{"n_layer": 11, "d_model": 192, "n_experts": 80, "d_shared_expert": 0, "activation": "drelu", "router_score": "softmax", "normalize_top_k": false, "routed_scale": 1.0, "vocab_size": 16384, "norm": "layernorm", "beta1": 0.95, "batch_tokens": [131072, 262144, 393216], "steps": 3914, "dataset": "wikipedia_en"}
Below are experts of layer 2 (counted from 0) of a mixture-of-experts language model. Rows are named router (the router's row for the expert), gate (a neuron's input weights, with its number), up (a neuron's input weights, with its number) and show model dimensions 0-95. Each number is 128 + 24 x the weight over its row's rms, rounded and kept within 0 to 255.
After each expert's rows: a language model's description of what the expert responds to; "comes after" lists some tokens at least twice as common just before its tokens as in all text. This comes from a sample of Wikipedia text that the model never trained on. Tokens count by the router's weight.

# expert 61
router [106 125  96 141 102 148  95 165 115  35  87 162 122 148 134 131 150 119 173 111  97 125 102  94 108 116 136 117 125 141 181 134 153 122 133 117 129 168  94 127 125 145 128 125  90 104 102 108  97 163 162 108 101 151 162 148 177 126 161 102  92 101  75 160 136 118 115 139 121 128  98 135 143 143  96 154 132 106 165 144 110  79 124 165  97 111 117 143 143 106 142  72 129 134 122 145]
gate0 [163 122 129 136 167 105 125 112 135 134 118 152 153 162 115 113 103 142  58 112 120 151 142  88 122 142 123 157 134 100 120 146 128  89 132 148 148 117 144 144 121 110  92 170 107 164  92 155 124 109 140 104 115 193  90 125 128 136 116 141 146 163 168 132 123 136 101 159 155 114 154  96  81 102 126 107 121  98 154 113  86 146  95 124 164 122 148 155  54 120  73  98 116 137 150 123]
up0 [135  87 128  72 157 132 100 157 123 127 154 180 116 151  92 108 104 123  94 108 120 160 122  88 114 101 145 138  83 122 120 133 153 102 137 147 125 141 138 127 104 100 136 178  89 154  99 171  94 142 138  98 131 184 135 161 134 124 113 114 163 138 126 139 120 143  84 127 147 117 143 102  99 139 118 126 141  61 176 101 146 107 133 183 153 111 134 145  76 124 128 140 122 117 174 163]
gate1 [109  78 127 107 130 143 107 149 119 142 170 139 107 101 147 102 130 126 125 119 121 127  83 154 115 122 139 154 109 156  97 153 175 163 118 128 111 162  84 150 121  97 115 122 109 143  73 143 154 141 139 143 159  94 118 129 110 123 109 104 171 111 104 113 121 115  77 127 133 159  62 167  95 157 130  98 131  98 113 118 155 139 141 121 147 153 122 127 138 111 150 187 144 108  95 137]
up1 [136  97 126 112 144 123 124  90 136 120 160 122 195 126 142 105 123 171  79  89  79 150 100 176 140 129 148 132 115 111  85 153 153 151 103 129 141 126  89 144 195  88  91  98 119 137  99 114 165 126 138 143 144  98 138 108 104 114 120 158 117 108 107  95 136 114 155 144 147 155  92 162 103  97 114 116 109 112 106 108 163 135 128 110  99 157 154 130 134 143 113 153 147  96 129 112]
gate2 [126  85 175 134 142 101 170  89 139 126 121  76 139  99 153 138 137 166 114 118 120 136 119 140  91 163 142 104 148 108 101 126 127 140  81 151 141 103 168 150 178 108 133 103 119 162 140 112 127 143 161 157 104 104 132 119 123 142 155 151 141 143 118 117 142  82 152 159 101 141 174 132 129 101 162 117 108 151  73  90  91 191 164 117 114 165 124 138 166 117 112 119 150 126 134 143]
up2 [ 96  88 198 132 113 123 139 100 114  81 129 121 120 166 160 123 125 173 130 126 130 135 104 148  82 148 165 101 123 116 114 118 155 169 114 146 126 114 129 130 160 135 137 125  97 168 120 111 132 136 145 167 123 106 137 147 134 120 143 163 150  97 117  98 124  81 152 155  91 134 150 119 116 104 183 121 127 152  86 146 111 168 169 163  83 158 118 191 168 120 129 125 147 113 157 135]
Life-event verbs and following prepositions in biographies after he or she: born, married, attending, joined, established, at.
comes after: " he", " He", " was", " to", " she", " who"

# expert 53
router [127 123 106 125 106 161 115 176 110  78  89 143 120 128 131 139 160 141 157 164 104 113 120  95 101 122 151  89  85 152 172 127 130 128 113 124 113 203  91 130 139 154 169 124  72 147 120 125 113 135 158 127 121 170 132 168 139 120 152 107  94  91 113 139 113 136 128 122  91 127 111 112 140 124 104 164 140 126 114 132 133  87 167 183 150 132  79 140 112  99 138 117 109 104 123 144]
gate0 [161 117 102 117 120 115 140  97 144 115 130 178 117 103 144 147 167 120 113 174 113 137 106 130 121 157 154  89 178 122 117 146 111 101 114 146 139 156 144 159 125 103 162 122 112 126 150 189 105 127 133 171 105  95 147 100 116 108 127 189 128  98 128  97 120  93 129 140 107 134 135 154 150 114  96 125 126  77 123  95  92 126 112 140 136 127 104  93 120 175 136 139 121 112 106 151]
up0 [157 103 114 117  89 117 132  91 141 125 131 188 115 102 124 135 167 119 137 160 131 139 114 134 146 150 146  60 176 112 118 135  97 129 126 156 142 129 114 152 118 103 192 134 132 103 135 165 125 136 139 164 128 110 144  88 125 103 140 164 125  89 135  95 115 113 123 140 110 126 117 166 154 129  77  97 149  77 124 118 107 163 125 139 136 107 139  89 175 177 146 143 116 151 100 137]
gate1 [170  67 176 118 111 116 151 146 109 140 114 115 143 177 121  97 147 122  97 124 118 175 148 123 116 126 153 142 114  88  88 139 129 154 121 159 130 124 120 107 120 106  77 111 100 139 145 126 119 117 150 102 110 124 121 123 146 137 134 150 166 161 100 123 165 157 164 150 148 138 125 129 123 133 127 136 117 144 174  99 112 118 125 109  82 150 157 147 110  88 102  79 139 112 153 159]
up1 [152  64 143 114 122 129 183 144  98 144 105 138 137 166 104  88 147  99 128 110 109 158 161  90 110 112 150 150 134  95 124 134 153 135 122 127 140 138 114  98 129 109  96  98 115 114 141 159 111 132 142 100  99 120 138 140 166 127 145 146 167 164  85 101 161 181 133 178 155 128 104 150 151  95 114 143 124 144 190  90 119 134 111 115  72 151 136 149 100 118 122  47 122 129 175 172]
gate2 [120 135 121 126 115 165 137 133 134 105 180  99 126 140 122 151 129 106 114 188 101 143 138 116 163 104 118  91 117 117 140 155 100 139 118 123 138 146 108 109  98 173 138 182 142 129 108 116 140 117 126 121 134 168 145 154 144  81 132 132 118 162 129 113 151 206 131 125 183 127 161 128 111  83 160 171 130 129 203 132 136 107 111 165 122 105 131 104 128 106 150 108 120 108  92 132]
up2 [138 154 130 105 130 162 118 123 154 104 136  94 149 124 154 131  99 134 110 150 114 161 112 105 139 123 109 124  98 117 164 155 108 131 104 141 124 144  97 134 134 126 172 172 122 140 125 120 168  89 136 138 168 147 137 120 131  92 116 142 118 104 153 107 145 193 119 100 167 153 160 129  94  98 157 154 135 150 182 131 110  93 102 176 140 120 134 121 164 106 123 136 116 102  84 132]
Nouns for geographic or organisational units in census and election text, such as population, district, town, Party, season, often after the.
comes after: " the", " first", " The", " a", "|", " Historic"

# expert 3
router [ 92  88 122 164  84 154 112 163  96 102  74 135 105 143 123 141 160 108 162 159 111  95 118 119 106  95 135  88 100 165 154  96 141 120 137  94 105 146 111 120 110 152 159 136 106  95  91 109 131 164 159 119 136 152 135 160 137 102 163 102 107 106 102 174 117 148  92 142 101 105 111 133 135 127  98 152 152 132 137 162 120 109 153 158 138 107 109 140 141 118 155 104  88 125 119 121]
gate0 [124  78  98 125  94 181 119 134  79  85 126 152 133 172 112 141 140  92 147 139  71 136 116 127 128 135 143 123 114 149 164 137 193 103 155  96 124 169 122  80 110 168 118 171 117 138 104 154 116 129 147  83 124 150 151 144 144 133 126 134  95 110 117 148 128 129 120 153 101 128 131 147 145  97 135 146 127 101 135 151 153 102 121 137 131 111  97 137 118 117 147 115 143 132 120 179]
up0 [132  94  86 120 130 150 111 145 115  95 138 147 129 141 143 152 125  68 136 123  79 111 138 109 114 139 132 120 116 140 144 135 193 116 138  89 163 166 115 124 132 173 123 125 100 101 103 172 104 115 138 109 116 120 120 124 158 114 129 171  78 111 127 161 121 147 120 143 127 134 146 160 130 141 151 178 136 121 155 120 135 123 109 177 137 113  94 130  92  93 141 132 133 135 121 185]
gate1 [131 146 101 140 129 147 138 132 124 118 132 124 133 116 113 135 136  88 134 163  96 112 108 131 124 152 143  89 101 212 156 167 112 110 131 108 105 147 117 134  81 107 150  93 107 146 145 125 153 144 126 100 118 149 177 121 160 152 131 135 140 150 112 149 136 145 101 177  99 120 118 121 142 125 136 116 143  94 105 111 158 127 115 129 119 111 110 145 152 126 121 102 134 133  68 131]
up1 [129 132  85 153 131 157 154 132 126 136 139 124 127 120 102 137 140  96 126 139  94 114 114 118 117 144 154  94 107 203 139 159 112  97 134  93 103 151 127 135 103 112 162  86 132 133 124 119 159 161 132  99 122 142 181 121 186 141 133 145 142 150 121 126 136 166 111 182  85 129 128 124 140 157 150 123 141 100 104 107 148 131 113 113 113 116 112 169 159 143 119 115 155 132  72 120]
gate2 [117 121 122  96 114 156 110 149 108  86 140 148 120 153  94 141 152 156 138 131  88 138 120 125  59 112 125 143 136  95 135 136 139 139 142  99 133 157 107  94 114 148 106 146 101 110 131 145 142 139 156 126 153 126 143 136 141 146 139 161 129  67 102 133  87 117 103 142 128 118 102 175 150 124 133 132 166 122 150 111  90 111 157 123  84 135  99 160 141 121 146 119 118 190 109 157]
up2 [ 96 140 138 125 103 141 134 160 123  96  76 139 137 184 110 149 129 125 126 110 116 147 120  96  96  87 162 131 149  95 134 130 149 119 163  84 123 154 105 112 120 157 134 142 118 133 112 140 165 115 139 128 139 143 144 142 136 130 143 156 102 103 104 138  87 121 111 140 145 168 126 169 144 106 116 130 168 101 145  85  79  95 156 112 103 142 112 150 135 136 132 103 134 160 104 128]
Whole-number cells and the | separators in sports statistics and election tables, such as 28, 14 and | after a figure.
comes after: " |", " 1", " 2", " 3", " 4", " 0"

# expert 50
router [ 90  88 120 156  86 155 107 160  99 100  72 135 106 146 126 136 159 108 160 158 113  95 116 119 106  96 136  90 100 163 153  93 141 125 141  97 105 144 111 116 106 152 155 143 105 101  93 110 129 158 161 115 134 155 138 159 137 100 161 102 102 106 102 174 116 148  96 142  98 105 114 130 136 125  99 151 153 126 140 167 115 110 153 159 137 105 107 145 144 116 155 105  88 127 124 121]
gate0 [141 118  73 124 133 153 141 113 120 130 115 147 143 117  91 148 138 140 126 188 121 155 161 146 123 140 113 157 109 119 139 157 120 147 119 142 111 161 131  98 144 124 100 158 127  71  95 117  88 117  99  99  98 112 123 137 105 150 130 116 126 146 112 125 132 158  87 109 118  91 109 106 128 160 132 144 134 156 116 129 105 109 108 156 121 170  99 137 149  94 128  99 131 128 133 164]
up0 [158 117  83 125 110 163 146 120 122 129 109 163 136 123  93 156 117 143 130 166 116 160 138 137 130 129 124 136  97 133 146 164 117 143 109 135 113 170 115 115 148 105 105 151 118  52 113 139  81 121 116 101 101 119 142 120 119 126 152 137 127 146  92 116 125 170  78 125 111 100 120 105 143 126 133 165 150 158 130 110 118 102 108 149 118 160  80 149 149  90 152  93 161 144 126 158]
gate1 [116 139 125 116 108 103 142 119  70 134 138 126  91 138 153 132 149 111 117 161 118 125 132  99 126 125 129 113 120 161 178 116 149 152  95 106 118 138 111 155 118 145 137 164 115 108 124 178 129 149 160  64 162 131 178 164 122 127 138 122  80  93 165 160 147 171 107  89 116 114 169 147 137 142 121 152 179 127  88 140 164 106 139 178  90  92 136 148 127 121 125  86 140 133 147 109]
up1 [ 86 132 139 116  88 130 124 111 100 128 159 144  85 163 139 137 153 119 153 150 107 127 135 105  73  93 162 123  99 141 152 134 141 106 127  74 139 149 105 130 106 130 134 161 102  85  88 143 103 140 164  83 152 137 160 159 104 105 150 100  79 132 149 121 130 168 125 134  92 101 137 135 153 137 112 134 147 137 169 126 149  81 157 159  99  92 109 169 149  99 128 109 145 142 143 141]
gate2 [102 115 130 126  75 128 136 146 101 106 135 130 165 118 100 162 126  92 145 173  90 117 131 142 109  81 127 117 128  86 122 124 140 123 123 115  89 167 117 117 121 152 134  74 118 126 105 129 143 140 200 159 101 172 130 136 118 114 120 100 143 123 112 159 113 138  96 118 109 133 119 127 127 126 160 116 123 118 116 168 175 113 105 168 121 153  75 146 175 116 122 107 120 135 125 141]
up2 [105 141 119 131  94 155 135 111 106  82 144 114 107 116  96 178 132 115 148 118 113 109 142  99 131  64 143 131 115 149 133  90 141 107 100 140 138 139 119  94 117 174 151 105 111 119 119 118 106 121 174 125  98 141 133 135 118 107 147 149  96 152  97 117 129 161  79 119 106  96 138 134 112 117 135 139  89 124 159 160 143 110 122 163 116 150  98 136 152 146 150 105 122 151 114 138]
Numbers in dates, scores and statistics tables, mostly after a pipe or on, such as October 14, 2–0;, 19 May, plus CJK and Hebrew characters.
comes after: " |", "|", " on", " –", "On", "In"

# expert 49
router [ 90  90 115 158  86 155 104 162  96  99  80 130 105 148 124 140 160 105 162 160 113  91 121 117 103  96 138  89 100 164 152  93 142 122 137  95 105 143 110 118 106 153 157 146 106  98  88 113 128 160 160 124 134 156 136 157 136 103 162 101  98 106 104 174 116 147  97 140 100 104 105 129 135 124 105 150 153 127 141 164 114 113 154 161 135 110 106 142 142 114 153 106  89 124 126 119]
gate0 [118 149 128 117 149 128  86 156 102  74 149 150  99 170 116 118 180  87 176 162 136  77 168 113 127 134 161 135 100 147 125 143 133 119 158 119 139 179  67 131  93 151 121 129  83 122 115 148 121 163 121 124 154 160 132 131 143 133 166 105 111  92 135 117 115  96 151 111 112 110  71 137 140 139 142 114 117 105 131 141 131 106 144 152 126 128 114 116 113 145 136 138 160 118 107 126]
up0 [104  92 112 141  98 144 112 155  93 110  86 147 135 157  88 142 132 145 165 127  75 110 111 118 117 134 149 143 102 143 138 141 148 111 110  99 125 147 127 117 108 159 116 146  84  88 111 175 148 137 151 105  96 129 126 124 116 122 188 148 129 126 123 134 143 127 112 121 100 127 122 167 114 153 146 142 140 114 125 153 143 106 144 156 130 128 124 138 111 153 142 128 122 126 105 158]
gate1 [ 92 122 142 138  90 163 120 161 130 119 150 142 130 159 122 144 155  83 153 155 127  60  90 114 115  86 181 121  93 127 141 131 144  81 145  67 137 160 133 125 107 150 109 129 135  82 145 134 126 128 129 130 132 122 136 136 174 115 167 116 128 133  91 154  82 121 130 107 140 135 142 114 157 127 119 144 156  89 126 155 130 109 149 140 122 125 113 137 127 126 150 104 128 135  81 131]
up1 [134 103 116 170 114 161 105 148  98 134 167 180 131 134 139 104  86  91 141 164  87  86  95  99  97 112 156 123 135 133 145 157 140 100 136  92 155 149  99 100  92 135 102 119 155 135 102  93 124 138 125 111 132 148 127 116 103 104 117 100 153  68 108 176 103 138 128 120 109 130 140 139 130 121 151 146 141 110 142 151 151  99 152 132 129 122 115 134 128 102 158  74 132 110 126  94]
gate2 [148 109 107 156 119 125 113 131 127  72 121 164 139 155 130 171 140 140 193 139 120 132 118 138 119  77 155 127 106 136 161 142 110 114 142  87 119 129  83 123 112 165 119 124  89  95 106 101 119 150 149 100 154 106 146 130 159 111 156 104 103 143 116 126  97 174 158 145 127 103 101 141 125 107 107 145 115  84 181 124 123 108 149 143 121  77 115 129 131  67 135 148 113 113  88 114]
up2 [148 107  85 125 106 158 128 111 123  82 151 131 121 135 101 171 144 140 199  96 100  99  89 130 100 139 158 140 124 138 129 175  92  62 126 122 132 147  83 108  88 134 138 131 104 100 143 108 108 171 120 116 151  76 171 119 163  69 145  95 112 102 128 126 140 151 150 118 152  95 103 156 168 108 120 140 108 131 180 130 116 156 120 143 137 136 106 122 122 118 163 140 134 104  99 124]
Person-role nouns after the and given names in lists or results, such as CEO, chairman, player, student, Lloyd, Louis.
comes after: "|", " |", "-", " the", ":", ","

# expert 37
router [123 118  88 138 131 191 121 157 109  94  90 162 104 114 129 148 189  84 150 149 108 111 116 128 125  95 152  99  87 144 138 106 156 126 143 107 113 164  57 124 119 139 149 121 131 126 111 104 118 162 139 125 118 129 150 165 128 102 191  84 125  69 120 139 117 155 129 127  82 114 114 137 140 127  90 144 129 137 154 170 118 123 151 143 110 119 113 129 146 131 136  94  88 150 108 147]
gate0 [ 41 130 142 131 132 121 160 146 118 156 127 124 148 129 141 183 114 138 129 159 102 120 151 152 127 125 129 133 136 113 147 143 137 127 120 140 149 163 122 119 168 133  97 146 120 109 140 110 121  98 119 140 183 157 113 142 130 130 141  96  93 139 130 108 128 130 118 134 142 126 116 128 160 159 130 153 123 140 111 151 180 140 102 106 188 155 133  78 118 108 121 110 118  95 109 117]
up0 [ 67 116 159 122 147 107 156  94 132 144 101 137 145 109 156 160 103 128 131 122  91 149 154 150 150 134 109 165 122  98 121 139 150 138 133 153 159 142 116 119 151 118  96 192 120 136 127 105 126 101 117 143 183 123  94 130 134 157 120 118 103 105 161  84 133 100 163 132 114 135 123 125 147 140 113 161 107 144 105 134 159 144 102 106 168 155 141  87 130  96 100 118 124  94 131 162]
gate1 [113 107 157 168 136 161 122 155  93  52 119 131 147 145 123 117 115  92 146 149 123 125 137 126 124 124 146 126 100 118 196 158 159 104 158 113 121 100  76 128  80 128 135 154 105 136 117 156  94 148 136 103 112 152 179 127 142 120 161  91  81 104 136 123 133 163  90  94 143 144 125 159 149 122 150 125 129  86 119 126 181  81 132 154 112 125 115 124 133 141 147 122 114 152  93 161]
up1 [112 149 129 159 139 144  98 145 136 104 142 139 119 112 153 139 117  91 111 136 136 113 113 134  77  93 162 131 125 131 184 127 144 128 139 129  98 122 100 131 135 141 145 123 129 107 136 125 114 124 145 129 144 138 149 142 157 113 126 119 106 140 138 139 122 119  92 148  99 117 139 131 142 103 127 103 146  95 128 181 125 109 127 113 123 129  96 152 171 103  97  98  84 161 104 111]
gate2 [100 166 109 127 133 131 177 133 120 137 139 184 118 102 159  54 131 134 112 109 134 118 132 122 113 111 117 114 125 119 119 117 162 168 123 107  92 129 158 148 126 136 117 109 121 107 146 131 101 104 123  91 172 128 133 126 111 109 109 122 141 100 119 112 164 139 127 117  97 146 118 122 124 118 119 163 133 154 146 211 136 118 120 148 118 142 109 161 147 109 132 131  94 154 141 142]
up2 [ 77 161 116 110 154 135 144 120 143 160 118 142 128  93 164  81 130 118 108  90 136 127 128 143 129 129 131 135 125 111 105 146 146 175 134 121 104 112 171 149 130 122 106  90 135 142 156 123 128 125 125  97 172 114 118 110 102 132 110 129 154  87 135  88 165 164 139 137 108 157 144 147 101 135 102 131 110 161 138 186 106 134 126 122 104 138 131 135 139 129 104 144  97 162 140 141]
Second words or whole names of countries, wars and organisations after United, Soviet, World: States, Union, League, Kingdom, Australia.
comes after: " United", " South", " World", " New", " Hong", " the"

# expert 25
router [ 87  92 124 162  88 153 114 162 100  99  76 136 105 146 121 139 160 105 161 158 110  97 116 119 104  97 139  89 103 163 154  97 145 124 135  96 104 144 113 115 107 150 158 145 105  98  92 109 130 159 162 122 145 152 135 158 136 104 163 104 103 104 106 174 118 147  96 145  99 106 108 134 137 124  99 150 151 134 140 166 122 112 151 159 133 106 106 147 146 112 156 103  86 125 124 127]
gate0 [111 102 118 169  94 137 104 132  92  91 136 154  95 127 149 137 196 125 166 131 129 137 126 115 109 137 138 133 130 162 138 120 100 134 121 125 101 135 122  59 126 124 126 164  96 150 115 149  68 113 151 157 103 177 120 114 117 142 150 122  82 144  80 142 155 156 105 145 118 134 164 156 123 112 150 155 140 122 141 135 148 105 143 124 137  88 117 175 147 142 120 111 145 131 107 146]
up0 [138 128 136 124  91 159 119 148  90 110 133 161 119 134 169 128 159 110 163 127 103 118 153 101 117 165 157 133 131 159 108 149  99 141 127 121 127 158 113  56  88 149 124 143 108 150  97 159  85 126 155 134 101 178 136 154 123 143 147 105  76 154 104 144 142 143  73 138 114 140 136 187 147 136 131 156 153 117 162 136 157 127 151 144 139  69 114 119 165 125 124 111 131 131 107 127]
gate1 [110 103  97 156 122 164 148 185 108 119 123 137 120 107 131 147 153 100 148 119  67 123 138 100  75 110 146  66  98 138 142 107 183  89 134 123  96 144 116 114 122 131 118 153 104 107  88 119 122 139 144 126 140 137 167 133 137 128 183 106 111 110 131 109 104 132 113 170 153 107 129 155 141 136 142 146 131 125 139 173 151 134 130 157  90 114 123 151 140 130 146  82 138 141 132 134]
up1 [128 111  69 174 103 131 159 156  88 107 156  99 151 110 133 122 128 147 136 117  68 116 109 128  95  87 148  57  94 158 142 126 175  97 140 154 101 160 152  89 130 135  94 148 113 131 104 119 143 137 137 127 142 140 173 116 135 152 166 109 120 107 140 145 107 151 144 175 160 153 146 166 131 133 130 137 141 101 144 144 127 141 144 146  88 127 128 136 140 125 133  98 116 140  96 135]
gate2 [138 122 129 114 115 169 142 148 121 118 120 146 104 146 163 139 156 108 143 170 127 129  94  93 129  98 160 131 100 163 168  80 158 129 163  80 154 119 112 162 127 146 140 128 121 129 145  99 154 132 140  64 150 126 149 141 142 110 134 115  74  80 127 175 117 134 136 163 117 119 117 146 126 139 102 132 156 125 159 135 165  93 157 126 114 134  75 160 151 130 150 167 107  96 112 177]
up2 [130 110 138 128 113 175 126 155 105 100 131 148 112 148  90 164 149 126 190 131 119 121 100 121  87 111 171 158 103 140 157  91 134 101 182 110 122 181 107 132 112 136 140 158  78 108 129 123 128 137 142 135 128 110 135 149 141 126 162 102  87  70 126 165  82 150 151 162 124 133 162 158 158 118 101 128 123 126 151 133 168 137 138 144 106 102 112 161 142 140 112 116 119 116 131 151]
First tokens of place names and date numbers, often in tables or sports results: New Zealand, Bucharest, March 2021, coordinates.
comes after: "|", " |", "-", " the", " of", "="

# expert 8
router [ 88  91 121 157  85 153 111 164  98 100  76 134 106 146 126 135 158 106 162 161 113  95 117 118 107  97 132  89 104 164 154  99 145 121 142  96 103 144 110 117 105 150 154 147 105  97  87 114 130 159 157 121 146 154 134 156 134 105 159 103  99 101 102 172 115 147  97 135 103 103 108 129 136 127 106 148 155 134 141 164 122 111 155 160 136 109 107 145 147 111 155 105  84 124 132 120]
gate0 [113 105 104 118  71 163 118 133 124 116 117 102 114 162 152 114 123 134 127 124 125 143 113 121 100  96 137 133 101 155 148 142 152  74 130 115 142 130  80 106 127 114 133 136  83 125  83 123 106 128  90 121 146 160 114 173 140 109 132 108 143 130 116 151  96 164 125 115 122 117  92 122 149  88 111 158  92 128 152 150 138  94 158 179 130 141 118  95 152 136 116 112 158 206  83 149]
up0 [116 101 115 159  76 169 109 122 118 121 119 115 131 152 125 115 135 135 160  77 133 189 130 136  95 126 136 146 119 133 152  95 150 108 130 107 104 148 115 137  90 144  86 143 126 158  65 114  80  90 167 111 125 127 162 168 125  98 173  84  97  79  89 151 116 120  99 131 136 126 127 122 144 148 140 162  94  87 146 172 132  83 152 132 133 125 100 127 152 108 124 127 153 170 106 145]
gate1 [ 87 167 111 115 112 124  90 135  68 100  95 143 111 143 125 144 146 119 115 120 125 101 105  95  97 117 133 116 123 128 169 111 148  81 147 118 109 161 123 128 137 185 161 131  93 115 117 120 136 147 166  95 127 131 108 138 147  99 150 108 134 104 115 194  95  98 112 140 101 130 135 146 139 135 133 153 168 119 152 158 141 122 127 167 112 121 143 112 125  91 144 106 119 143 133 146]
up1 [135 117  97 132 108 159  95 174 117 141 100 148 136 158 145 168 112  97 133 169 137  86  99 130 107 128 137 109 103 136 185 127 133 103 106 107 104 157 105  92  95 161 140 119 107 110  84 153 111 117 136 138  99 147 158 130 121 130 147 145 159 162 113 135  58 137 115 139  76 123 149 125 181 148 142 135 172 112 157 123 149 125 137 166 142  91 111 142 138  85 123 136  84 145 142  81]
gate2 [127  86 103 133 103 123 142 157 108  87 140 125 126 108 154 146 132 103 148 105 113 125 100 105 120  93 144 111 126 136 143 101 157 135 156 105  76 173 128  79 115 111 142 109 138  72 147 116 159 150 117 118 105 132 168 124 134 119 158  63 129 105 141 147  76 144 125 125 113 146 122 131 135 126  97 161 111  98 120 133 112 100 101 141 157 157 100 146 126 155 150  98 116 112  80 131]
up2 [118 105 121 140  66 167 123 170 106 116 126 134 100 117 117 124 138 105 160 128 107  98  90 104 105 116 128 124 148 122 188 128 126 126 153  90  81 161 115 108 123 122 149 147 113  72 115 139 159 180 137 119 121 145 173 149 130 101 147  79 143 123  99 150  78 141 105 155 105 131 131 143 165 148 101 158  89 102 152 147 149  73 131 112 116 131  71 121 104 133 127 111 107 119 112 133]
Month names in dates, especially in asteroid discovery tables, and capitalized first pieces of names or terms, such as May, Kol, Tele.
comes after: " |", " in", "-", " of", "|", " on"

# expert 43
router [120 140 124 153 115 132 138 162  57 102 119 121 116 130 136 163 151 112 164 136 114  84 135 129 115  81 183 112 122 167 156 112 140 112 137 102 108 143 124 112 101 186 158 148 125 120  94 119 116 132 125 131 120 171 157 176 152 112 182 108 115  85 119 187  88 151 100 131 115 116 100 149 149 136  87 162 133 110 135 165 127 105 171 157 112  99 103 124 157 102 157 120  93 135 139 131]
gate0 [168 138 148 145 138 111 152 103  95 135 120 107 147 106 149 155 144 124 155 113 116 124 141 162 164 118 133 123 151 107 109  78 177  94 111 144 120 113 134 138 121 116  97 155 134 136 154 102 134 109 127 126  87 144 124 121 129 119 161 125  89 145 128 143  61 100 124  80 115 105 137  88 127 128 153 173  82 181 132  64 118 154 121 155 115 113 139 102  86 164 145 146 158 121 111 160]
up0 [147 114 140 141 125 132 139 122  99 120 117 125 134 106 127 144 149 120 150 107  91 123 137 153 131  88 122 113 136 131 108 116 188 113 114 130 160 134  94 124 144 136 119 145 124 146 134  97 136 123 139 115  72 133 123 101 133  88 180 122  78 145 114 109  67 103 128  95 100 119 167 103 139  95 146 173 106 196 134  78 114 131 115 160 115 102 131 112 108 131 152 136 149 118  86 156]
gate1 [159 155 138 158 152 100 149 101 117 145 144 104 146  87 151 155 108 134 115 133 130 142 117 115 106 139 158 128 151 145 131 134 109 123 133 127 110 105 150 136 119  81 160 112 160 111 152 125 168  97  94 156 144 149  88  96 139 148 112 142 139 131 144 139 114 150 149 112 147 137  98 147 108 136 129 113 127  90  92  81 160 140 139 119 162 137 147 140 158 123 135 158 134 123 158  48]
up1 [137 147 157 128 122 120 137 120 158 120 122 121 151 113 141 176 129 128 138 137 107 148  74 132  97 144 147 115 130 184 151 178 127 107 147  94  78 122 125 148 137  95 163  77 140  92 130 111 155 119 113 142 160 126 118 108 167 137 134 112 121  99 121  98 173 170 169 128 109 143 108 132 115  99 146 112 143 114  98  84 149 122 130 134 147 108 135 172 155 113 133 140 102 156 135  81]
gate2 [117 157 153  80 129 125 134 129 175 131 114 112 138 146 123 126 170 106 115 109 144 131 129 154 146 187 143 153 126 109 149  87 182  96 116 140  97 122 147 152 141  77 108 125 124 148 117 107 135 112 123 124 162 130 146 117 121 148 114  99 128 158 120 143 152 111 117 146 133 141 104 109 136 161 113 104 113  83 156 178 100 162  79 113  93 126 131 129 123 167  95 130 152 188 112 105]
up2 [109 158 167  80 128 121 136 133 181 140 117 112 138 124 139 122 186 114 119 126 149 137 121 151 153 165 139 159 131  73 142  97 179 121 122 138  99 119 152 172 140  76 126 128 122 133 141 119 156 103 125 143 152  95 145 104 142 152  98  94 119 151 127 145 139 122 109 139 144 142 106 117 158 147 113 111 117  68 145 164 107 164  99 122  99 133 122 135 145 167  85 130 150 164 113  70]
Lone capital letters starting a name or serving as a code in tables and lists, such as Category B, Class L, Pld W D.
comes after: " |", "-", ";", "|", ":", ","